config = dict(
    d_expert=144,
    d_shared_expert=0,
    router_cosine_scale=20.0,
    num_attention_heads=8,
    head_dim=64,
    vocab_size=19426,
    attn_scale=0.125,
    init='uniform',
    lr_mult_o=0.935,
    warmup_steps=200,
    decay_shape='sqrt',
)
Below are experts of layer 2 (counted from 0) of a mixture-of-experts language model. Rows are named router (the router's row for the expert), gate (a neuron's input weights, with its number), up (a neuron's input weights, with its number) and show model dimensions 32-63. Each number is 200 + 30 x the weight over its row's rms, rounded and kept within 0 to 999.
Before each expert's rows: a language model's description of what the expert responds to. This comes from a sample of Wikipedia text that the model never trained on.

# expert 24
Mid-name syllables. Middle syllable pieces inside rare personal and foreign names, such as Cro-ll-alanza, Mat-ab-rune, Jak-ob, Pal-me.
router,231,225,202,158,138,160,176,195,219,238,198,182,132,233,187,189,167,195,243,203,181,236,256,223,198,195,188,254,141,223,156,219
gate1,204,199,237,224,200,227,238,190,238,215,156,188,145,203,147,198,154,209,148,213,206,174,162,178,200,195,209,232,240,194,194,166
up1,193,181,237,195,188,225,187,206,203,170,163,212,165,197,149,215,177,204,178,220,174,166,178,159,202,189,250,222,228,225,212,186
gate2,177,180,193,168,208,242,215,174,163,217,203,188,191,177,193,256,224,200,238,208,228,244,223,230,219,214,225,227,219,226,189,161
up2,189,164,189,163,206,245,179,220,199,179,211,189,213,227,253,226,208,192,155,204,226,186,240,202,242,232,250,210,208,199,262,156
gate3,162,209,237,252,212,204,194,179,162,235,250,245,154,252,219,160,194,227,216,155,173,185,161,256,170,220,199,203,196,205,183,182
up3,215,197,217,207,156,225,206,178,132,221,235,209,182,153,177,195,183,260,206,181,228,168,203,243,214,222,174,185,154,199,143,211
gate4,232,186,198,185,163,168,237,191,199,133,191,234,206,186,170,228,244,183,213,188,144,191,148,216,210,151,218,189,178,224,183,221
up4,207,215,191,204,188,197,150,187,185,206,179,206,237,156,233,192,165,212,219,180,224,231,275,203,192,201,165,239,169,183,236,228
gate5,164,210,148,194,153,238,210,183,221,184,173,162,210,222,245,253,185,212,208,185,218,184,220,272,227,225,169,229,194,174,145,241
up5,117,226,110,181,180,219,216,201,225,229,192,162,239,182,215,257,185,207,230,187,177,138,235,232,204,216,149,187,236,237,179,213
gate6,189,151,194,219,220,158,168,227,190,236,188,181,155,191,217,157,202,207,210,244,207,192,189,173,213,237,200,220,189,208,198,211
up6,206,193,273,187,214,210,230,235,206,212,191,200,187,200,220,224,197,194,179,209,200,176,226,181,201,223,221,183,191,174,214,145
gate7,199,241,192,187,173,233,256,208,165,183,205,168,240,208,165,194,253,178,191,203,145,211,199,182,252,146,187,186,194,180,145,200
up7,224,159,227,176,189,178,195,219,211,220,198,176,199,219,205,206,227,184,200,185,171,214,220,259,257,178,227,225,180,249,225,146

# expert 22
Clause links and verb endings. Subordinators opening clauses like However, When, because, if, plus verb endings such as -ies, -ing, -ends in narrative prose.
router,221,233,182,222,187,219,138,158,238,196,251,195,201,175,194,237,191,182,198,132,179,218,194,230,164,232,212,230,182,168,153,218
gate1,162,191,175,183,151,195,198,201,188,198,206,196,219,145,233,166,174,164,184,237,212,221,133,230,182,266,183,239,193,193,204,249
up1,166,216,187,188,216,191,214,193,183,222,199,225,197,289,172,176,200,237,207,190,198,230,210,190,263,168,191,204,195,189,198,181
gate2,238,272,222,165,234,147,218,156,152,171,282,222,231,211,143,203,210,183,234,219,253,206,216,244,170,210,178,208,187,181,150,194
up2,181,212,203,168,193,167,199,214,218,187,179,170,186,211,203,197,230,197,240,248,222,210,189,224,204,128,187,220,187,208,162,181
gate3,146,187,206,228,195,216,236,231,177,206,189,191,225,237,213,255,240,196,184,166,225,154,167,259,141,187,218,192,141,204,177,244
up3,149,168,179,218,197,177,225,211,213,193,244,189,211,219,204,204,178,181,158,167,220,169,177,236,157,209,214,231,156,214,225,205
gate4,223,245,196,205,185,202,133,168,198,184,214,155,180,223,178,208,196,175,217,200,125,183,200,192,183,191,205,206,190,151,189,180
up4,236,215,199,204,211,213,166,216,226,213,214,173,187,205,177,188,212,225,191,200,160,147,210,212,192,190,207,243,206,156,183,248
gate5,181,199,109,152,160,222,246,213,205,191,226,190,183,168,178,202,220,204,168,202,212,142,189,223,235,176,161,139,215,231,221,172
up5,269,204,215,228,245,180,200,205,229,231,161,226,204,232,199,185,192,214,228,203,139,263,218,168,187,207,269,251,152,209,194,183
gate6,192,167,192,231,144,182,188,170,228,259,197,210,211,224,181,216,253,240,225,206,193,231,202,218,194,217,194,219,205,172,214,253
up6,206,186,197,195,218,198,195,230,177,147,197,195,181,202,223,179,137,181,183,206,247,174,190,174,244,217,201,157,159,245,186,113
gate7,179,165,178,198,233,238,224,227,191,157,209,215,185,186,223,202,196,202,181,205,205,262,168,176,202,205,194,223,214,238,266,176
up7,242,204,221,156,176,170,192,186,216,226,200,161,190,232,197,225,219,218,151,201,206,199,259,200,170,232,213,168,196,138,215,215

# expert 18
Latinate suffix pieces. Word-final suffix pieces of technical or foreign words, such as -icle, -alysis, -asion, -ation, -ic, in scientific and general prose.
router,192,253,242,279,160,212,200,179,216,225,229,140,147,244,231,252,194,228,182,189,202,230,208,244,188,172,202,245,168,171,192,232
gate1,224,190,243,195,180,198,154,198,216,235,276,183,192,191,200,227,219,280,156,173,157,179,218,208,180,196,227,201,246,195,206,158
up1,203,204,170,229,226,211,236,219,204,198,152,210,191,217,198,184,170,127,247,224,218,199,192,217,215,217,184,201,125,170,195,272
gate2,149,136,197,161,175,178,173,156,215,195,192,204,182,183,263,172,237,224,228,268,179,148,191,248,205,169,192,238,208,199,206,213
up2,218,247,202,179,141,141,195,170,185,178,172,230,207,249,261,172,163,181,259,187,208,238,196,221,217,212,161,188,188,175,166,213
gate3,211,202,239,207,216,182,166,171,196,157,219,210,236,202,204,146,180,189,175,181,203,198,226,209,213,201,215,169,190,159,170,207
up3,179,212,221,202,186,205,205,144,180,188,212,195,225,169,191,187,280,144,174,176,171,166,248,177,192,207,220,183,164,166,159,179
gate4,185,188,187,215,236,158,141,230,201,182,196,233,234,168,185,185,221,205,216,194,172,230,201,248,209,258,233,155,186,194,187,158
up4,189,215,189,229,159,158,257,177,203,182,208,208,203,223,213,208,195,172,232,214,191,118,221,152,211,201,182,202,238,221,169,241
gate5,150,158,130,220,193,201,197,189,145,190,214,244,245,175,206,223,219,198,246,211,220,205,218,212,202,221,219,183,183,228,231,208
up5,238,224,216,206,194,192,211,248,259,212,211,185,164,217,217,180,185,200,144,201,213,222,208,174,188,176,189,220,236,177,151,148
gate6,215,150,206,179,222,238,220,237,185,174,185,174,144,223,209,190,191,173,199,196,203,222,196,234,217,176,136,210,191,229,186,174
up6,189,201,145,244,161,228,223,218,204,207,126,190,223,178,171,181,195,182,196,232,185,195,187,182,251,185,190,171,186,175,204,212
gate7,161,220,219,162,165,207,214,257,203,207,207,178,174,129,212,196,206,168,212,203,165,247,209,196,167,206,238,199,199,225,132,219
up7,212,205,180,239,268,207,203,160,196,231,247,172,223,222,201,211,196,240,195,216,199,230,184,200,218,209,137,193,206,260,221,214